Experts of a small language model.
Training: a variant of SOAP for the experts, 411M tokens, 6267 steps.
Below are experts of layer 8 (counted from 0) of a mixture-of-experts language model. Rows are named router (the router's row for the expert), up (a neuron's input weights, with its number) and show model dimensions 0-159. Each number is 128 + 24 x the weight over its row's rms, rounded and kept within 0 to 255. Numbers have three digits each.
After each expert's rows: a language model's description of what the expert responds to. This comes from a sample of Wikipedia text that the model never trained on.

# expert 58
router:126126154133135146101100137141130135163162154094124090124142086140160153151088121123115187134128108119118123106107124134127111108108134096091152149120108113135072137126129090126127195106135160130146102155167112132145125120141072127164124110144100136108142110090159100122155132134108145171120091108077124128116146153139130103139148186113119163140120151132138124117155142144119171119147147113139138128115138130127057152164124139146142129075150126086123096192124149170154112110110126
up2:159145182118130138115125124119118138159124130149112123144135116123104129109147121130147078133113142165079159146070114146108084138109091108127145139092129095125078132173119116100095123117134112100168106151123147100123112106132114123105158147129152107120122103069123093126151162149131148141134131196140140092160152140114140107146149174107154131163145093098136155098096124106136159163142123129136147113147108105083137142113103101115107142130066149097140128175162122159122141155156141
up3:068130124113152180131113166149132162141126160110143104121155105098134121118137143128119156112121127116116080132153116137111148110102163163130136159121110126123139140143108097106167125127126162125120134083090158138101167188177115134141121141133117152132131123102112124137122111126139100101196120086098107127120138130153139140113119126155149118119104135139165160138160168109136123117173161109128165149139081136133137188125203110129126147130183102112163183136134096120115133123136134
up4:104160129135097159121162130116062145117169109108137121129114080157151134129089145100127194120104150123137112104110114099111127149134153138134126130147091092141153099091129108110107137126163131137096137118125149168136129144161076099125124134114107077089108160143089191114085134134102140104112138138165129106120121132150159102114078136146152121128113135124097092106142144144138129097147119075101115143143099109108129089154176118131120166141154116140166164108136145126110140124112161
up5:139105105120122077103142107096110131136119146106148126148138122121173099139133129134147138129190087084133140149098173152117156080187125132164152138126149119118119137120100108103140084117118190141131115139099153131121090092128114082141110097137150118131126131108098140151148142099177073120117127125137149142117139123124079073123122091143139086156157113106133098117097105111148170087106131093159123150125099126128122083130142105126130116126146090115114097131156110147123120164093134
up6:148152130121175119151081139113129158122112162138166088097153133162080120121111100124104137131113141090143124118120119139143092143094138119129082120090158164146106135150119140130125165124138122129145125180135130152117135145104127118169126145137131179155149121140148126077157136095119156123134148115142093151145143131146128123162112204103175116157137180117095109160103136165118142156150137123149095127133161132098099105087099138130149144098114132140143097111067094150160146116099112
up7:152145146101142117123131145112137126127114112177131153137090120155174114134169117145152139141093103101109119163108194140131133117127124118119101147092148185136101148160138096086124127123153152124135110123145116107146127138132111152127133169100137121146075136119135185157122142123159159110104126084127150161161131121135145171085132126162097121172143128086159145125146119141167116150132119134161151108103138127109099141145136154099132199115103093104139107154084146126118110129064114
up8:098137164149150154073135167119101125148149107120141145169148148141123151153108137131146117125119139180161159141133142082129123097177181113101117117118137146168100132148182123131132132123147117138132101141153133135144138104124156113142096088134140151172069143146122132153167144133080075131157111120111175152130112108151123159110119140147119101152117128171124131135097122122174142107168131149115138139132141106126115109148099114119130113143128115115184147192130127168162085107121101
up9:144117146109141126167148090125130137182157125080132109160135122114133128135098101144107107120109161153102118133116085142138147136118164118170122115108127141135078113121115094128112136144188106130158118171138108069144112156127136129130140140153123127134187134106134130146163107188116135095148125124101116125155170089152126125173123150158156132125106149113126151098125106111081176145126178112130158155113148098073148109094108141112079106096147130129157121139123127162112137166115118
up10:166153173108133117105142113101113116083115145155160162137128126124190140084156121161132143101161124133158154125110131136102093135120150085159121086112086084118152105158137123133122118147114127104099102110131127092126141152116100156098125149101080095111100144117165141189151096114136140130105134158115133134116156164125101104145159107126127147110141134118094098088153121134113083103142141158123123120101138139102107153138154136105121121093140126102075130076166143144166108099106143
up11:151107101163156128122108140057157143133171114095104143157111119102163152151095137117106116139152120134100121134119147130079127118154113121130136148124126085161123161136120151125167170124148150061122130148124080105138127129171122109099124165109149113157145113128136173106091104123135067146118180137130132179147107110129173116126131136127174119129118139115118116113127139118125130125091164100118108076108136074146131149167118106164141099126106126120128118169154168145100147135133133
up12:121114108076168089078129118144094152141127150110072114132144142148166114097148116163101077149141120138109139128101103151155169118111156145151129171177119123162103156087094151140158139155088158157144122110135145095125144112122129090104155134173122150140132135081110107078119120137138078122131082139133129124150133094128137102129132118145130161134084151127100141160093121144169156169088100114129128132137148092099093154124115102127155134094131138128152130148124098139131121125141127
up13:132143164201130104138108114143175164143157136091143147125146146161120132066139099140088147181108146138140154091107134146096112121131136135128119149135115150140120142125106144080099131186122133147144098138142101093120116131158118112148147162091141115148133126162148104070083122142127132083105134106122156117113147144140168170111125124150087139150120100126140136161135124106161150119105140105155119115125150134111143124154064101129111124117142139090187153150138153133155157101135114
up14:169149109117067118128135140122139119147123135123140123094101086114159139166119125129091126165101133153174118127120129116134153103107148107076113089090131127143103097135115099163127100108102125155103145151150105143142154137127141100139137122104134121112175106117140108121143140131142186156073063100137152113103142155121179103120170138121107154122112105115124146121120161112098153122090166105125120113146138152117125141136084116131130137129147122173104091187112146189103118118162129
Prepositions and particles. Prepositions and particles after verbs or nouns, such as over, with, between, during, after, up, often in sports results.

# expert 56
router:135098134141113118141122080120171134072114111132141099095113068125096178097115126154116127125145145107145082125118114151152134103137096123113069120130091139133108113146092133130134114133156172107152117101146124124100111176126094147132119168103109132127117121150168155080144163153122120136129072129135151140136118188106106126116122151147066115145152109123152120134147131090113146166133146097120139133088139087113128154129140136120160121135132145137162098169150166117081120160146107
up3:167111149126109120080086107102126125104153159159155122082093091147051094082126111140107149090141145135131098108159107151148131137135136098089090129105128109153086136112079140120090101143132127147148146135117130132091123119135174130174134115135142142120132111163129139145139139110129139133157098121133111115117118167097058114147174141127111131142139123130149117158136118133097194133118084118150142124115168124089133107161093141146090157121136152138119135139155122098112130125151147
up4:068153125099125107151139105137124154121119181120130131121119129168106150153151116108163139139134122171171130111111124146135122165185109071096165128151134113139127125110116162131061169142129125130113127129126110111130146187119138119115114165076108085144158123131130087138115130129135127130125182152164183113133099158145144076081132105117137131124116121128129116079139143108101138156151126124138118168084105112119114177137153131134152144109126171130162111160101133137114148118112133
up5:111113125087101108128121140124101093093167112123115069148151078161079141122113130133071123162106123141136097166114112153107118144164131146136126103123138107145093182108079124143127173107128123172146121143158165128130110110135116102136130151179108118130156106134148117118141144114135115116113152140134143108084086122147121096160157087167121150119107094103146115122125108116125086138160123139114130167102121114178139116108063107106153126154133127073117090114125162124112137127134127
up6:112115145123167173098129092136155151130126095087147077145093097119133132102106143077101152150137158153147138160147132136161113091087149160101101118154099130125137120093122167137141110133120121119116137104143088114145123108124142143169147094080136119132115135123182105108077131159160136150127161120117165069146122135120125126141141121123123108121161144147142114127146134167134144082154076110151119083089130104144120122113153130135193147134139117105100136129110167155139111082144140
up7:110136140161075088130089110133135151109114144117098131106128142128139127135150111169102133120133132121142113117137166126139142193154117141150147077120151131099142146117151110156116142090137165062149118117124093097098148093128115118107115134119113094142149083144136110094150125114139136120133119127109121162174086143120102130112087107109103095124127110110088091106122101108135145185120170117135106149074145133186148159124125075153139178125119103110127117135118124105124145106175152
up8:138122073167160112104158107126115139145115175096084115128113129121172101140115098150096157142144126139108088153110128133141146091155059147124140111091094135097109127089140109106124099153104103129118164129152154180162143135153123144155100118078112130149089131148127100150106172116126129123114099102126117114121086132137097144110109134114128128119119155118137110114108084096184108127161106150137095131087125102138149154094140132130067148151128082103129151133115112146118134095122127
up9:166112102121155124174148126148147149097126155140125100139120123132135128133103136127136117110135079104146137135129101116095120113118093149104162132097116123078099101140116097148166102131129123099167070115149130151142121134131108126145165174099158174122113171141136129100073183174124132107141154121134124123140126166146108120146160152092150134097132126144110129135103106128154083150111101138115139177109196130113127151098141146171097125158134112090121166103130181123112157124117139
up10:106087092133130147104076155134110146128155108098146123159122083118125125129102130179122150165141165140145140167122122113132144110070131125153116150092098154128162094137056088149123112085153125119126125156126101146128151162145155110121133119144100133158097166126111162121154150127149094121096103122120125132143149077149144140131114107141132151130138146102137164145111127139129097137165112095133134106168143122086188127142142094115149144124106146150134122172084091167094127141116153
up11:156121145105077123114099115143139171079118115123133140072177142123069103127157103147156131137069113110143112111100129108089132133188098152104159161145109093138129095147115122140116105135124093166128129114156127111119131110177144119102152092140120151135135125090128181107136158122125135152094097146135130151139085158130121137138162161185104136106150108097133084134119152126134104131117140104109120168149122125118103130091120163116104100149123178119122116122126151127102125129168111
up12:164127107122099117106117100109154104118147162157130138149131104148139138160090144132131104186132149159188151138084124120135145119104129155159113137154106142131136120158136116165172196104167158163134140101113108119114138146126132150140096112157140143126112116105117120114113133152097122101139097125175190169082134116100152161141127107124132136134137120102123113180144104091135116155167144117141148123138190123130122144195149143133125104144142114151104144109143166099109149149151114
up13:105121136090123134131135132149113142114130154109135091134182124170162108092176119168117086155126109156153111122131140155129132101115097112119122127151091138128120131106116131104073179178105123126141066102126141131070159156131114138133110132056159110123134128083135115148141131131147123117122132141137123139127138178149076154130104148106116137105084129084105136103157166106139122133136121130137121123114144069091120144080146139104156112108112134124097158110097099166114132140155119
up14:078136125146136105171133144126098142102083139118102094089123157083111123148120164118126170125130147091134112150108184067155173131142172153131126108088109165149118074144149193127165158104138112160116117109144139116143140156132095170138109161155088125103098114133114121141144115105120139147120126138126112134120121142113103125133112119158102135133102104153075115156145131150122156139137120110134080152116177135099158134117155137126137131180091145127175132126129129113117157134126116
up15:158103151104128094116091156138159111092141135134148112107125104156130098124143158157124171143148153114114111154142157137151127160139123169106114133153146131168100139120071145148131104129141138164108124108132127123157144099121111102094088147107130145100144145109108142116110142121134169139163123101135073104136137183123098127119127118145143143175129129182189141120107099144087120109135138092157105157114089139139100129170137115086142149143185146127115133145109126168127126104179179
Suffix-like inner pieces. Inner and final pieces such as ig, y, ly, ary, ip in Pedigree, privy, summary, campus, often before ation, ence or of.

# expert 28
router:121128167110132139133109143126170103145087125100147103124149082130155120134121136140138080108122090114155159097095096136135147139166155156099133127124109115169094125106128113129112122124154185063172128113133126095159131131123073137179118130150111142137114159139141164119108171152119152161126120099077067121126134124135110130136126144126136117118102137087145097103136113116111139125116143147132147108113120145113106102156154075096118174087145118152152160165146082136121147130126083
up3:141157173141112180141154130139151152124112137124117135104133121137156196146122147132163142088110111125139101149121163145126123149127121138128110118145160128147120174170136145084101142172126140126097115132133075134138121166109152146137084093079172168149097153134136123134139087118079119137166127157137152109106093173132122104080116156129144129127126198134138122114153121105132135120124169157112142143137131098149111118097096135141146121152135139155120141112153143080189116138116152
up4:082176126105166151105100161157153077137101144108127133147190094143107108137140126159145112131142096096139158142119087128175134172165133165136103098092139149168075113116143116089143094170201111112140162096117124136121130118146143109131140142138137111158127139090100110127154137146142103119123132101112110157135160150092159121143160144149153141123110137148134112115121109134138142159099115130202120181132146136133122105145153143115131158128116139132155113110101112130134113152126127
up5:116125119090143123125159128110128121165148165110128117125162113123127138104155123148108129122126109131136137138091131084134118141139138121165114115153146098111117132155095135192170135113169137117136127129140139109137110150094127144136156130150159137143161156152171172126099165137073129116172075127150131158121121101170111097147106170116150121128156111132136115165121081161136104216134163152114147150129144096125127142166156089160111116104130114116105157161170167164132144130110135
up6:063089128139095110128125132117139122150126139110184104131136172116100148151138139135141135145157105160089115140146135114153094071081119116121138109157150153123116092145118114159117118167127136136149123122095146162103164131139095121130119125142115169123111138140102152077173144148143125148137143145107113138134150091093135163133108127198164116181113137135124108132136127074100120138104141135091118106142112124120135116115109136092096137125095103140200094165134089137144152145124158
up7:136119185088103158124164106117126131094120099115156123160118149045118128104148163160120112119122103145127117145151106089112162121192169112165125118134126151162082147096126138133143120128140135143139100126170151122124121136151170133123096101140115124159152104119139203176128117125126118133096146061110096133117099080116175127142169121142169096148090138135136111099150109136126139123114129110136135132121141121132135123168135143117108123116127093164133144132162157135125101129141141
up8:066144128138098118104116143146137131139118160115100148154113123104098114113136123133116135128151122125143121137128135170092119146165102140148167129150103125091156119089149159172127139121130105146120139098126084189112157157139137127118113116141100164156145133143158159111131184126131151129155122129132088094109098140152108138066147128108115159195092110140149141151154189103128101128133124133105135141122145114138088119120095113114159119099139118167166138165094132147120087162175150
up9:145141130177099153117094131139129151157095099182116123154128194159156167150120139133098091119169138149142161168121150116099130173119172106113098102133100082130147142143081153126112153082108127139125096153119155110089126166141143126141123131161163128161113140141109124118112169125137130112124128135130156099103133125159131135127134121102110134117158126113129148173149104150112169155136123152134147146131146102116127139151143119144137167110117134102153184165130128109069140187115158
up10:151107108112109151053147103120157150112108117095165100127122105101114113090137129128151106126131166137117102092141121133134094118153142159144105126128150149119125140064133143123106147111102170145170061122179136103162088122139122161151127133106155112148178140152143129141113139123150131084132100139128104100125152130182100112144117128153111118163120119078140148082125093120164151121135118101115145128115110152100133155157118115126119095065148111140137153147139100155168138120140105
up11:093123144131073122144096120153100118167105162109143156113120160142130119141091128150139187150079101106131155107147142123088142096126102119125145122133112102132142114101114139117124156155131167167128165135093143128132128129115103162164099107121145147121140124153155161143066155127110176146092157125158091145138153104115095105129105142139156086188184135181119113107170133121140111120123113114126127133162101115127127166109138147118168137180132126137096138153129118146122120165106144
up12:121140076107140147119102134114111119148099132109102098111119112133160137131145131133164174120167114109184200135103121144093090169144162151118166144128124129096104147126116093106135099161141148123143126130119103141107149092119100091157100160089127118082174142147148115091116157095118128152077162120155105141124113123120144103139118151121143123112123138145112091153128119114113120121137111104169083148126143132158119122140105111174124096077163191119165137150118143144152124111120135
up13:125163149124137094185117143125122178124140146106116086082132125146118096085102152148153103123162165133180144120155125129112165145129111148086135107128152104112127127113135145112125114155159128096139125173092129136130126144170112149143114099126136127105146136151083140106157130161139132123146152129120134155118109127107095097165159148114160131079104098170097162105146136100142091103101132102173153119125144095097101103157134163087125147111153157188134123097143102137159130106120102
up14:125104122093107164182141122101143150133120126106113092116132119122104113133120110130098058110107111094142140131106147120144137123112169119126200109131104148158134136146104095153104122138120093120177104117127110087113132135148119141088147144111091113133125117143167096134106131127084145141144099129161173126106113114145150128123074125115147136114158095120088147124135117167135107184092122128119116163136149127176152096125191107139139139134109110076147160114098148168100106143120138
up15:119120120118124172093176153112141150113172106113157115128122091130104095116116111164176148104118155141134137077145127121111101122177101111124097153137090160134157138115178134138087154104140131147106159152136116111120154115138123150123105147098134144090151135151108127094160172163082154130136103154102098129128135131155128110121117110173155169095096140170136149130111140094115137152133145088116139150111112139116164115177153165165111125124122176125144179174139127143142108138119115
Verbs and prepositions after nouns. Participles and prepositions linking a noun to what follows: used, named, include, against, based on, marked by.

# expert 47
router:133111149120112118086116116142154138160136122112100123154111117127135113154136113168107136156147105097142124128092138119144131123143121154132082155131117109099123095154126144116128131115104151119115101171123128070146190150117125098168130120122133129142110133107112078082087113128122104155130132075066076165120103164121125147130176119180168128131124124113131143108141083126131155101130168105131101116158141136120135139154139131135144169130085167106155141083091079143104153086135136
up3:137069149147147132091131117155128134132113152139137089148090122144144123128144155126115138163081118110142116130080134106073105090140134135169103133138123112134133148101163127127113106137152142076122128187109165145135105135179141128152113105117135093137125103108120130099114119133114169118137131112120120150115096125193159134146105187108136111144131168139162098082114151087116125111105134091085077145099100152141107110154136158108105137110139128086112127116132173128154164116153119
up4:134099114144129148078153136147143108147101153122078124134119102146141136143081083156112153121124150114126134128123146138119119110130104166086100129157135109108131120158168133130140101170095148140149117158133184088131143139138125108103085134111123144137084128149166109138141090121114056161155165097079135187140107149128137126133136105201139150154170142126082136151138118098115118168158141112127122147152097126144096122145118148121138126100146126093109154128158124114116141104125087
up5:150120094131114138133102124156112119118158140071161128120117116169092079123166090189144111145147139088147163097177105118111136130138138161166106116165106113149166114122077167145132129134133129161116149158130096108175132147134130113117153149163105115111140128118118132113119105136144133118127111055132142176122163141096161123160142151110118129097111118103097165112138118150136137157133144130133123108104142148094101176172176158135126147129105149159130138102110130127091106149151125
up6:114115141135108166146118181136166160147130130074092100147105125124143150085135137121140151126125090138123098161100129128078102105120129132157142127098121092153128125099125140142120088140144165109148127143118096101139148147098188130111110181135080098114153160126133136111109114118142137136117128115125146145091124138078116119091138141124160103151114166118124153110195093123138114132114116147162150111110149115136153125151148149143187096115079112102152124125078113147088138123101083
up7:130060174152115101133092147151130119111135115150100079093108087149101149130130134133147123113140129118152145128164156111164170086120105135160117129142118139117120123129127112151125117093134129128147164184122124115125117178137117118130150124179118094153149105126119148107119122095104131107133115147156185084108162170178140132187149170122094092159138110114106156128120149130124116123162133141121088129098147133129138126120127166133162128167126113108138179084137126163103162130110135
up8:101134103119110125148179112125193147124075123100139097163129165131140123151098146095102114141110063100165158132127135141135161093100134087106132130122142148162127136140132136102139123108108160118141127108112138116112083145096140112129127083116092134108130088152111155160149130116109122140141114075132129132131094145120121099125178097100158101085148135149138156152169123119137130125150133084126071102133145118147143118139136103128099159118137101094143099105107146137125206134112143
up9:117109116141127163097146111141177158118136114153136088164153120141136113131127117155128142155123132123153152128133123135099140121109079136141087141122093179122119145101122116092101150116155131157185188145141171099140152114164149112150137119070181170100114141159117108108170088136149150123147148094147098176101176153151137112163138148166131112142145090113122078103122132127155142110151098115152123116123150114136136136159132122103134154146109111162129146097141143079146128106117128
up10:109132114107128106095136092129141102086084124103122145123118083162127098089155108136141186050122104126129114125119156168148108152111140125142099129128145135109165093187169161126165094138146135130108101158085096115152129138105129127132123140124107126107159149107121144129174124164085123114106108113114141129168122085116113121118123161128159078171134136115150154148112138154151129152141175130091143106134127122117077099107088127173100122107125135100125152113128143132145120132157136
up11:124069139184113149122141132157122143123129096113126107130154102151148118124084106139183082177142090135122140159092096129169106131121091112129101171104104161122170109179140125134131132104162123123110129114093125107134139148115163115174096135144095127151128129151104122082069093103106145120113142109107128134115080082128179131119158137160118112144089117109119154139158138101118130085141118151151114103101149127159126160126132130107151142142135124118113133111122126118135152136092078
up12:177106113114115145094138108127112126122088165140143152112117144137133117162137140147141127129141124094097145179115091150142135146091118201115096162125144117123124089155085120131143132113144140119144115158109117116101112131080090104149119134142134111135136166161088155114145119116206138139144086120154081125144124166153094121139148138142134126133168139155124124136093087132094108098159170129124131112094115138121115140093145072143097131080124136109083137117143139159169141113109150
up13:099112108177113135139131099136134129125160159130110133089172121132103144126134061124064097107095133134127134163102110122118149129140121147106126160146120109157126118136092091176090169123102117125126128146089124123129110130128146127151148098120125141132098120104156069075128093107133133126130160109097133126123131148163142086127130175147115138145139197077165139107075130168129130104124143076124105120145123094100099138104126156097110130149129118110139154120115118137137157146131084
up14:147123131161099102135104160124143151110104128133129122149176101142137131132107192181149149120098129121085124129102133158102143095154108086106072149151107120092123127185096143136126112120145107088098096129147109102135127163142156108127124121124100144123088136119133133137095151163126081125124104208114128120131109129124116115129142156145121097093122122138141129144051141097119141122087109107145115104109133130110089157166109155128082094123106138108135131120134123138129111123161175
up15:111121145171109097093080120146142146094115138139113077142137110128125110189136054169132129119118091117135126108104136059148122135089147096145167102152131138092137122148127127160107078099149124131132107098157122158132128119136150194139159136128137118150114092123150129116134141141132152092119123102115130155151105159117170113127128155135151135160101117150135129123140129100088128161167133120149143140129166145144149120109115132152085103158114131114137123082098169122147100094088124
Suffix pieces. Suffix and inner pieces like th, ct, ated, op, al, ed in words such as adjunct, Amalgamated, Lepidoptera, industrial, accused, often in taxonomy lists.

# expert 50
router:147101112137120129157141127130107164103115178122100145148141147126172095096142135133127107104138118123127104140118104081109142153167112098112154098129047085106132125118088176162136157139120169122169129157133118124131147123119125115134108120128091148112112099167126104097154135133119115149109146086138137155115124131129113131119136166124093164154109063106104129097118127117123124102165173148095131144094132097123074152147154117139142118121096139089146105093076108112126119155134171
up2:168149148125141141136096119118138133172122101116127137144134109139136104107129154107219095120171127096125126111117130094097091076137168141116088162129126128135151155137124103126145141119091131168128146152166113135132135120120125136139146119140139161088174111121137098155117141124117149146120156139085121132120162123134145131102173198125100149125125149123103126148093090099106146131122124134132113091114129174069149120164113149122190155142137148100131167112109124106145122153173111
up3:137120132145083142083146077122072139160118150102148108104137093113141080128113096139121169129150143092141111172102137127103164117140124119140151090128132121090126121210076107147150110098112082116118132092129120117182101121131129153116115119122123165147109166100136155121137122152170181125120101127152081161156117124139063107127130118136109155140139121148149118144091136141116104163126121112128127116157125132120130110123175102167130137140108122098084122124094137138134132126138127
up4:135090145113059128118134182150122117155132142102116120135140125141141137095145104147104117127141174132177157141116095100104121174171136155122099102129115133086132102138099142136122151127150138133086084106090110114114109104092143120112123138128126096113132059100133184144175117110114128140177144104156181133112116096135167116143109114119120109151119151104102115112121120106105138139145177115105134137114126105139155101158127127122174129117087164136152122078125093141154113109135100
up5:167121088125153098148131155101175151105113125112148108123114145133108122110136113125177105136155155118152129136132118181153110100131144103112134153122135127103140130140100133172124134073157138123129105145129105147157095184125162182173163108153128129092152132141146123120137153157104155073118121137152128139139109087159165147110100154105139121166127110079100107148147101151092115119098162134135124141091136136120130123149133141148103114133154154114133091146076158151173101136077105
up6:080140122109140168153151156098107118143093150141141143106088117110125094133133121140149115115139139139122139069135114172065129117121174113136129086051127120130154131154146138132141136150119109123144129105162099123116117097178105149155149114111100125142183102153138080138114142179118139139163128139149167143127125123097109156132147146109147149096102128128132149113160113087115124137100132140108132151124188112137097115153151080131115143136131110163164109130141133120154140140192155
up7:111117107133117161150104148119158132105076127136129132162181117102179097131138142178099128151152100126127118128082122151105149135108155124165115110137181127124106146160088101139117153068138140072128127110113096120085113162157124184148090154118128147174132144127056133132143137133123105119123130112154129134101153140122117127132124114121191129112107076150158133145132155063133130143131125135139098144103122094142150138135147124106121144142160151121089140127166127125136128144147141
up8:124142102112096090157132105113141097105124126147065128152148102090156125136169148156140101127116111145102172153098139082145123113139149147120141142122145095109116107100125135182108128112163095079107131122115139145139163141158123115111119107135115133132077147157087150120140108133146131143102125089147151161168118108148122097150176137068122107145136120139105145107147119100109084140107129153082110137090120100161112081165130098120149117139101150157145105074130123129126089122159120
up9:112116111094102102124117154140123141120116169125160142153121123133113123080115124128098139098136095111134144169159120132127138150093174122131145132100102112109106139148153109131153139151130056135126057103136092085088106110134138138152106127161140133102139110107163117169086148082107121114169094099161151133145145151135128117102176134118175092149152150130166162145128097125133114113159131097160111159143159086136124143147137082129130150118150147106126106162138119162142135125139177
up10:165158101121124120127124093122109109150137123119077085153127150138138115158111109108172119131130100130135092158093159155119163149171142115096110142170156093169092129086167098108136152141120172136088126170149136146154167119125103120105166104106116142115158103154115111114140125169127133124098093093115165086160137148121163127134164147149118160126114115121089167102105136158166117182156167147094130139154117103139134134124134112143104129108133117078130158141116125128108114154138127
up11:190136159170152143156142169095111101133108117085122093139111110150149092119143126164126144128131121103134144119132086089151144173115119149106129115175134143155108106129141126082112111164151127124146111123103124119139118194141172143152141144113153142082130139092103167138150108130086126171121137109134148151144169119134132121147125147120108128161121134132161143093137135140109131148136135128116150091110114115156107160169096155097126177107103146138163124073075103080135118141148129
up12:128100129118140110109166108113138053129117125137132128131130098124133084073147108088095121140118143099151132139101110084136145118116110139141154140117124118119144185133109134118146154136153110122133144130155161132134159141143150135128107147186087179147119115161091156121166121159130121102114125139170133103101110119126096109161143118115129162136082101171130105155104112145130071140042124137101123134133101160120140147160179136128132123119098150090118131087149091131134106126137133
up13:074122151125153098140135103138166142155134136104173136142161164146145121103108145100118117130150130140163124128111163123112156121097138152128101153146159108140100135104108169102123117134096142145141130137138157155110137144144076137110149106092128110135091178079120146127172148144139126142126156131116104138109150126127137094097124133105116142142092104123090114130135128200157114146146100154124123115111092106111070141157160175083166134068121114077119129145106155121131099126121171
up14:106099100098123173107141114136138165125126083136156130127098124135145092161126113163119101099106074071173135121158165094123139155136091132115150089127142139094174119087131122132130145106106132146116104112149171098123156124094102140114095118093128138143130109173156115137129129148148145157114132116122117100118120160160141117113099142132153140102123131153121137124094170142141145145162104115164109152142120110104100106092156102093120162147153175068132089147109140113114185121105130
Plural and noun endings. Plural s and noun suffixes like ers, ations, ities, ies at word ends, in words such as forceps, myths, coordinates, pilots, women.

# expert 7
router:112129116155151140086105159122166163088118116128110157143126138148172172083112080124100173108110151107165084100103118102148107142121120100087094073117123144127101111097118138125152152168154119123166132098129095108133136114115102120124138144124103143109081133143119121111140147128125142149101086134098103165129121157133136114159157131106062078123096074101109133083132114115108152118161142145135124133138144147129113144160118120124143136136179128125130102141134122138153157129115190
up5:141120074163126133126100134120138130095109135143147154165104198154077155091185143113140131141144126129133117119140130122137102093148137163096128109137138157136049075112098140139110159130148094123125129114135116117158130152125127166140139115136150139149147141088162100114120145122107127102146128131111083096118119137109125099113126117116106083135139117073148125153109144089137133124071097146150128108093126132107152138104123140152120112139140100115125072139111146193142142149127175
up6:102132167127099134102126170135145095106065138149124136108139116126115109107139115171155136100182185155092129119125122153123161098088170083122141169112125115121149144094100157089120160161131133126118111122128127137120142148103129147125116111120120155097166147115103072152144139148188158115111151160095143146103108172124098119139165131150128139113119128122140137122150137113144111179088171153126132118138127131141104130142141166117105097157131182132132102135124134163180121110136089
up7:167111137124093113113113164202107150137095105128158126133121097161117120155149180125158132117124133138140147101072138123118091131119166107167121107115104110086141129135111183136153167161144108117106110136122108133166122127140089103098142140124105167153124114108136132100125106155119100156092117131136119139141126124121151124124103105105163118069113127117144140116126132115088096148086184138168106126112119112120148159103096105117093169101115133118135139119129095147147170111100187
up8:111088126122113119122165082137146171149108132150140150159157188106101097157129115150179114125123145136155143137107091137100100152144160073143093107128111123104112107177129101161134127096117136128194115141122108166110164148149136096107148115130164115140151117125100125132114172149119158127151139144120136137119157124127130082112123156118115134105104152147157135101135114096100115144202155138080105146113129127137115111132147100126128107120136107159138126161152128172142101095072140
up9:181116113135126088099145090136147122123115109122133122121124134141111183150145107136104137118140147087086110107159125129140108112151157145107111116154128175126137102147136139136162100139146139119050110134112115112129171176137111148132108147060127121152080140114087104117131133139147124130155121119109139159123110133164146157128114107168114111139156161094158136073135105098132126071109151147123080116087083110137089141122127092142076120150089126146122127120147116144118103151114152
up10:054139140105171123128135100135170133145146128138111117142147125111129081089121136167085086105078133120160127147111153114136098142128114126105116101142130091133101124105100119121144121130135143139147130155123147076156107094098134157135148143114132108105130149127146126117148094120098168153147139158138103096150154163116157105109199171131135132095115135088113142140120151100136161167132096116135101158081145113093083179149130153107144143111126105087157126144148091112112112129139116
up11:149105144158134105132093146103149134163112101128118101145085193140155146110124120106090106093098110138118146123133146136111139171094120141168085083078167119141135121140096130145106091101155115154152134118103126147163093110161146089154139115149143125111125099153142137114175136143136105175141164128092163129152131149124153105140118144102112122094106113137167115097143102143129085115152109113131151126102138097145081097108129114112148160158115105111060123137109156141165128118151133
up12:126097140108122122104120146118121146116076099092146131107135123154160089167127098129162135124104145114111105107118121094112117153100149128218137131162115130147149141142137155170109128183175127135122167091108119110071109167124134138120103131121097075158122114119123090148087137106098129112126145132118127146121087147153152131157124157136098146156109112141113128105143120114089143069115129085168095120132107134115128114107135133139151144078154132154125139155146150101131155128169104
up13:142105122115131116114122097108057147146123129104160094147077128108145112122123111129107152115134095120146089134110101132100110176145164093116126160137142120138076108136131104128180149121151184137132089109119105128087151125096191138095139107160124158132176130141129137115139126075153120095142106133142170134140110147131133108143152168118065136122122098136152144103142098130116113161132157117160146124103161142146109089153160130124133182153127137107144118141143130147144132178143136
up14:117141147107127165161136096126104134099134146107167106096079164133139105133106135121110168113112130099137129091156168115129127124122163111125115133116148093134114142142121119113149130151163108122176130131103106147103161139175068141078139107135139103165114083104121186121126137115098133151110122121166131143120121135094136093125118113140115136132130094075119146118111150095139128172133140188120116135144110086109118103092099114149155098116214113124142159142117141112127114147158160
up15:155120149119116125164132127123166127123117126100106134137116155168138115072110135144122113162121125205103160088163093121116120116106137138129100111110136163130175174146147154124111154129104132139129133111141143106109125154123163134157151157108117159117138147116120169101121139117127151148122144168143133145106165147143128105180175141125143097112154118124125114157100090137156112121152155102142084188100155142143128098094143089095124119169168095095155098098103160133121172118142131
up16:120095118144091155089102074133112137085127107170148134139131138110117152119130118104162112116148155146129128077123118145125152106118103113055135113131130126158211130083137089151089157155108093140150144116169132122080163142147115121125147134120137111126166123122108136137102161156139133169120119122126130070075110117109122173130180120145136159105136076130133126144132135137140108103133134118139116125142112131186118151092144099114125139103156136108149138139134108130127083158130147
up17:122144155089164152135149167130117150099100154103135106115145089110127146128097106139122158099101144114099155116167128134167091132127110156134149128151083133127107187154098091138114135118117121163182089123136142140120105120104090130132158142117142112105156122091114110102088130141063153137104121138092133098155134155130144117128135136124120128130123124126138125106133091106117179145084136134162166172165113058143100109116106115176124122129172146096102134116134087114134151116110120
Mid-word fragments, common roots. Word-piece fragments in the middle of ordinary words, such as li-ter-ary, N-um-ber, term-inal, val-u-ed, plus words like public and order.